Below are experts of layer 3 (counted from 0) of a mixture-of-experts language model. Rows are named router (the router's row for the expert), down (a neuron's output weights, with its number) and show model dimensions 0-95. Each number is 128 + 32 x the weight over its row's rms, rounded and kept within 0 to 255.
Before each expert's rows: a language model's description of what the expert responds to. This comes from a sample of Wikipedia text that the model never trained on.

# expert 13
Capital R, list separators. Capital R opening a word or acronym (Right, Route, Rowlett, NRHP), plus commas and semicolons separating items in lists and tables.
router [ 98  70 144 125 111 166 130 156  94 153 122  88  92 111 149 161  99 161 128 131  88 106 119  58 167  90  88 129 149 173 147 175 150 119 107  46  83 119 105 123 123 127 142 158 128 181  96 107  97  86 157 129 115 146  75 145 147 141 151 100 134 136 145 142 145 135 211 156 100 101 100 101 128 128 162 154 185  96 115  55 153 157 153 158 136 124  30 160 135 124  89 171 146 120 136 105]
down0 [ 96 136 153 155  91  86 163 152 138 112 139  76 128 149 168 169  83 159  42 180 162 124 135 104  64 104 158 116 141 102 167 127 151 103 206 125 106  84 155 159 155 136 109 157  71 129 152 125 123 128  77 130 136  96 162 129  88 113 103  50 152 128  80 155 122 137 195 136 131 127 152 120 158 121  96 196 134 117 207 109 126  81 107 134 114 101 109 101 132 140 139 137 103 148  80 132]
down1 [167 118 138 144 146 120  88 153 105 126 150  97  86 130 158 138  67  95 172 106 111 156 111 138  94 161 128 133 167 118 114 132 102 167 138  74  83 138  82  88 126 135 136 121 104 157 129 153 128 158  91 139 135 216 158 155 128 152  36 205 145 115 177 172 102 135  94 183 124 119 165  88  57 139 144 149  93 187 152 143  94 114  72 166 120 105 125 133 103 148 105 128 146 116  98 180]
down2 [116  60 170 144 109 131  41  84 116 157 131 110 112 116  95 151 158 175  82  86 173 150 123 140 125 154 156  81 156 163 146  97 126  91 131 127 137 149 145 132 111 128  87 164 163 158 118 138 120 117 159  87 146  91 127  73 153 137 170  85 121 107 139 127 176  97  93 165  71 127  88 194  49 159 130 153 148 124 170  74 105 117 147 117 141 154 184 167 160 176 111 113 172 105 122 150]
down3 [131 120 126  61 137 131 146 157 142 145 137 134 155 161 138 188 155  81  79 130  98 117 157  86 166 164 129  72 111  76 124 136 149 129  99 142 108 107 151 138 149  72 163 133 135  92 135 119 165 169 125 157 211 115 146 147 129  94 119 141 157 111  58 165  66 111 168 118 143 140 158  70 158  95 170 131 149  76 197 168  99  74 145 165 133 154  99 124  59 107 125 107 135 112 125 174]
down4 [149 122 140 119 126 174 195 127 153 139  93 172  89  67 130 156 114 152  85 163 123 190 160 167 130 126 154 109 110 184 110 108 103  73 133 113 133 102 143 106 133  84 128 159  95 180 142 151 159 113 140 129 113 117 139 105  86 137 114  75 142  31  65 112 154 105 148  80  94  96 121 148 145 130 193 176  92 111 197 159 170 122 137 155 103 117 171 124  86 136 146 141 133 124  76 104]
down5 [124 184  56  95 134 130 201 130 131 124  75 112 150 169  72 140  99 100 142 208 115 168  86 127 133 112 115 125 129 175 148 135 133 111 118 162 156  69 158 136 154  88 101 116 180 109  95  89 146 125 134 119 136 144 127 151 178  75 123 145 135 178 126 100  99 127 143  94 158 117 102 121  86 134 101 168 132 116 141 171 136  60 166  58 125 136  85 190 120  94 165 162 133 160  98  90]
down6 [135 102 151  61 151 140 160 134 137 116 121 124  57 104 138  81 144 133 172 155 170 156 105 150 159 147 107 132  75  93 117 112 128 118 140 114  98 163 112 189 179  89 133 121 200 126  72 137  92 179 142 126  65  85 125 108 163 123 199 200 140  99 126  72 110 175 120 102 147 163 142 140 130  95 173  83 142 102 104 123 151 131  80 168 139  78 123 105 160 121 111 119 126 167 179 123]
down7 [122 107 127 129 112 114 202 134 148 162  86 161  95 165 154 123  99 122 117 142 128 142 170 115  89 103 118 146  75 115 147 177 122 190  94 101 106 149 145 134 108 165 113 143 104  84 166 145 124 134 173 127 161 113 151 103 157 125 146  58 100 134 131 113 117  88 115 133  92 106  72 105 120 186  95 180 143 100 163 147 170 136 130  75 221  64 149 135 169  70 160 169 100 101 143  72]
down8 [ 85 135 154  78 135 107  45  94 113 118 168 109 110  96 125 104 163 151 137  98 133 122 108 143 149 197 108 119 134  97  75 159 124 158 182 170 141 137 137 157 206 130 136 134 124 165 115  78 158  99 144 112 126 164  99 179 131 135 111 216 135  88 134 110 123 124 164 109 129 104 157 135 103 106 131  58 107 108 155 165 111 113 125 114  60 200 133 103 113 185 124  81 162  97 119 166]
down9 [164 126  74 158 167 118 116 154 212 131 120 144 168 102 154 106 165  80 166 175 118 124 147  89 145 126 160 128 119  97  91 126 112 197 143 133 137 124 162 154  89 163 151 143 134 126  90 100 158 105  94 155 150 126 193 189 110 101  78 193 132  98 108 143 114  89 127 101 129 139 115  94 118 116  25 135 121 125  78 116 162 155  94 100  69 111 130 134 105 114 112  94 149 187  90 150]
down10 [170 100 118 154 139  65 123 166  93 145 116  92 174 126  98 133 113 149 143  76  72 130 116 143  64  73 139 130 121 145 188 164  79 135  91 116 138 126 102  95  88 136  80 202 141  81 147 174  70 127 146 131  89 133 163 130 144  50 146  74 124 156 129 120 115 134  79 128 153 155 145 121 123 166  69 164 178 156 130 111 156 129 136 158 161 162 139 146 152 141 135 206  97 132 132 121]
down11 [133 111 170  99 164 108 124 125  52  94 188 173  81 140 102 116 118 167 139 160 105 145 117 115 140  77 108  72 118 126 162 146  94  98 195 106 102 210 136 124 147 151 123 172 111 118 122 172  70 204 165 105 129 169 113 165 154 107 148 134 132 164  98 148 196 123 159 163 120 127 175  83 130 105 103 127 137 110 102 128 104 103 132 108  96 130 189 151  80  80 107 112 120 123 120  80]
down12 [156 177  93 183 150 140  90 121 171 145  49 142 162 146 136 182  75 139  95 126  80 148 166 115 102  83 128 148 128 145 129 114 145  92  93 179 149 138 135 104  41 118  92 105 115 104 178 118 160 124 125 133 106 102 141 117 136  99  77 146 138 145  90 108  93 101 113 125 178 146 101 155 134 147 115 128 135 124 161 196 154 158 169 150 153  81 116 114 130  14 142 103 138 139 126 170]
down13 [124 165 112 125 180 105  89 158 122 166 155 111 145  91  98 146  77  96 142 133 143 101 138 113 181 133 147 144  88 135 106 120 132  64 113  81 103 117 168 136  91 175 150 150 153 161 152  91 122  93 100 103  86 112 123 121  90 152  70 145 153 170 164 132 163 141 104 171 148 134  95 153 169  58 176  93 103 137 191  96  96  68 173  91 167 150 128 117  77 188 139 130 149 195 130 142]
down14 [103 143 156 106 106 132  65  97  92 144 182 134  89  95 110  83 120 123 139  79 111 129 128 116 156 194 180 128 119 108  97  95 117 112 163 151 160 120  82 158 226 139 163 145 136 131 188 118 120 136 131 110 149 145 106 127 221 117 124 219 160 113 108 111 129 109 140 158 112  86 143 147 157 120  95  80 145 147 105 157  91 111 113 161  78 186 130 124  81 176 112  94 134 141 102 113]
down15 [146 141 153 105 109 132 125 110 100  83 150 106 148 126  70 113 184 163 184  96 122  86 131 135 192 182 140 142 126  94 116  48 132 115 191 108 126 120  97 137 174 137 132 164 134 107  95 144 132  74 141 116 113 117 132 145 142 167 134 190 144 170 131 117 163 133 157 130 100 115 123  94  81 126 153  49  77 127 142 104 104 145  89 148  74 181 142 121 154 218  92 127 144 147 117  69]
down16 [150  97 175  86 133 162 146  81 128  88 121 127  82 101 146 100  98 113 114 115 116 166 110 162 142 157 135  80 136 118  42  94 153 127 167 140 147  47 112 147 157 105 163 173 176 162  75 160 110 116 110 109 163 140 118 122 148 176 170 166 152 122 139 114  98 135 175 142 168  98 173 149 115  69 135  99 133 125  99 174 138 113  97 161 113 156 123 121 115 212  49 116 130  91 157 108]
down17 [ 83 130  89 165 151 167 160 160 118  58 126  77 145  65 111 126 124 116 109  88 145 143 135 125 183 156  89  88 147 109 125  98 154  54  96  89 127 109 146 155 159 111 136 152 133  80 155 170 117 137 103 170 195 164  94 177 105  77 123 136 104 129 158 170  80 137 140 163 151 140 110 159 173 155 105 112 135 131  62  94 173 151 162 114 103  54 158 119 126 160 144 172 120 152 103 152]
down18 [116 133 121 148 125  95  69 109 101 102 151 144 140 107  81 111 181 105 131  98 161 103 101 187 179 166 125 131 133 110  67 114 101 142 168 149 199 139 151 147 152 133 140 147 152 131  90 131 130 125 104 123 161  81 129 184  74 105 108 245 142  42 144 117  94 119 128 130 154 167 131  96 124  71 133 125  85 118 135 155 156  94  98 184 146 122 150 129 112 171 125 112 134 120 130 197]
down19 [ 98 160 117 116 112 104 105 159  88 135 142  93  90 118  89  84 189 140 105 210 178  67 131 161 146 146 146  65 112  74  84  97 139 165 116 116 167 148 150 117 102 137 167  97 148 157  92 104 144 190 168 117 101 127  56 166 156 152 127 173 161 124 102 163  96 112  72 103 166 136  74 107  93 130 126 110 144 119 155 123 110 130 106 140 167 195 154 124 135 105 140  78 143 169 148 149]
down20 [165 130  80 151 149  78 144 131 180 166 102 113 124 105 158 132 132 134 121 175 137 118 171 156 196 145 163 106 120 125 142 123 153 128 101 127 139  96 102 112 110  71 161 129 131 135  73 146 145 135 149  55  83 123 124 121 162  61 182 138  98 167 130 121 148 118 105 154  75  50  75 157 123 171 158 166 170 106 130  99  26 170  88 142 141 167 143 129 100 125 112  87 114 144 118 100]
down21 [182 159 124 103 149 115 139 112 133 131 133 107  99 165  97 160 129 108  51 158 161 169 134 190  88 173 134 102 104 132 132 133  88 124 124  78 129 146 144 105 115 101 110 116 177 197 136  67 114  86 136 163 102 129 101 118  99 106 169  50 168 126 132 153 174 107 170  76 112  99 101  89 113 133 132  98 140 122 116 161 164 140 112 146  78 181 134 179 136 197 122 139 102  69 154 183]
down22 [133 125 137  76 136 140  89  72 140  77  95 131 148 164 125 136 139 152 132 135 168 159 115 141 138 166 101  92 150 131 102  79 108 111 218 114  99 160 135 166 165 132 109 132 150  84  61  99 150 135 193 119 131 131 128 120 147 154 128 180 132 106 151 130 130 115 141 105 124 151 102 114 120 119 125 115 103  87 143 106  69  83 187 101  87 206 168 138 138 236  77  85 104 116 155 142]
down23 [104 152 129 105 122 140  96 127 151  53  71  84 111 104 133 120 153 169 157 107 146 176 112 114 128 195 104 135 159 115 102 157 152 128 181 149 126 128 101 151 121  93  62 130 183 186 104 106 150 127 171 125  78 138 122 127  76 171 107 163  98 152 118 115  84 150 116  70 105  93 190 134 109 134 193 129 130 103 129 146  65 141 187 120  90 168 134 177 113 154 145  93 182  91 104 144]
down24 [124 123  89 137  87 155 199 100 173 101 125 192 125 132 181 133 156 168 173 125 106 125 164 115 114 157 151 155 122  91 112 131 128 146 105 109 119  70  97 144 112 148 110 149 128  92 140 105 190 146 103 100 155 169 122 155 132 123 112 173 132  55 168 148 127 143  70  87 143  93 129 114 113  94 120 192  80 115 134 196 101 171 109 159  96  94  83 181 103 140 101 105 160 156  50 108]
down25 [144 174  84 126 111  87 200 137 140 149 120 131 172 123  98 179  92 115 113 134 171 158 141 108 127 109 131 150 107 175 109 167 140 112 111 129 145 146  69 106  75 149 110 111 156 160 124 134 145 114 135 205  43  99 127 173  97 104 156 118  96 109  81 146 103  97 177 145  88 117 100 119 182 103 140 128 164 130 121 117 168  88 134 137 114  99 121 145 130  56  84 214 100 167  81 152]
down26 [115 112 110 105 175 155 121 122 146 107 126 145  99  88 136 161 165 154 109 101  84 143 190  80 156 172  99  84 124  61 130 178 104 100 148 118 121 167 116 187 101 141  98 170 124 115 107 124 128 151 133 145  68 181 136 112 191 138 106 101 145 111 174  82 148 114 164 143 107 139 144  94 123 170  85 114 108 124  51 151 121 130 120 135  93  66 103 191 160 186 106 185 119 177 108  97]
down27 [124 152 132 185 114 157 112 149 159 153  80 183 159 189 101 100 140 195  79 118 116 167  96 136 126 119 142 137  98 102 117 114 129 105  83 198 159  76 114 178 131 160 104  90 135  86 163 158 147  98 126 163 166 138 183  94  95 156 116  69 138 139 145 107  69 128 102 128 155 130 154 133 196 144 116 115 114 121 138  88  53 114 137  64  95 150  98 122 111 135 190  83 127 129 128 146]
down28 [100  61 148 121  96  77 108 133 167 147 148 174 143 110 143 175 124 175  86 122 120 105  85 151  95 176 132 136  79 102 154 144 154 177 125 137 117 153 135 184  68 111  96 159 113 105 176 145 126 170 149 107  93 121 180 118 115 103  96 103  76 138 181 111 105 109  71 127  87 145 106 123 155 112 149 118 107 163 188 145 129  99 134 164 163 107 192 157 174  67 114  74 137 109 102 182]
down29 [125 132 123 165 126  97  60 111 147 176 113  78 178 117 104 125 118 121  98 111 107 144 149 159  81 106 129 120 109 151 118 137  65  88 108 152 129 168 149  59 121 111  56 102 102 109 214 181 142 124 153  74 164  80 163 161 132 107 132 101  64 134  83 148 109 136 121 103  81 161 136 111 134 158 167 174 158 146 136 108 163  91 158 105 144 140 173 115 137 121 181 160 153 174 115 175]
down30 [ 87 131 180  50 131 114 140 136 130 107 126 136 135 139 126  93 139 127 121 121 102 152 126 170 159  90 150 159 118 151  98 105  85  92 174 199 146 137 114 164 183 174 139 157 177 154 140  69 140  94 110 119 127 114  98 109 111 183 142  86 126  68 156 125 104 170 137 111 133 208 147 164 130  58  96 121  56 141 150 182  79 120 117 160 138 157 114  80 111 161 115 120  86  93 148 151]
down31 [132 182 153  97 113 166  34  95 121 134 110 129  97 182 106 162 127 118  50 136  87 183  62 105  99 166 176 172 134 171 150  93 143 190 167 124 123  90 137 150 120 152 161 164 113 114 142 143 112 122 128 119 118 168  57 153 124 118 118 150 153 123 140 142 132  99 126 153 152 128  74 153 129 132  99 132 119 121 137 146 143 143 131 114 131 194 144  82  96  99  81  79 163 186  79  89]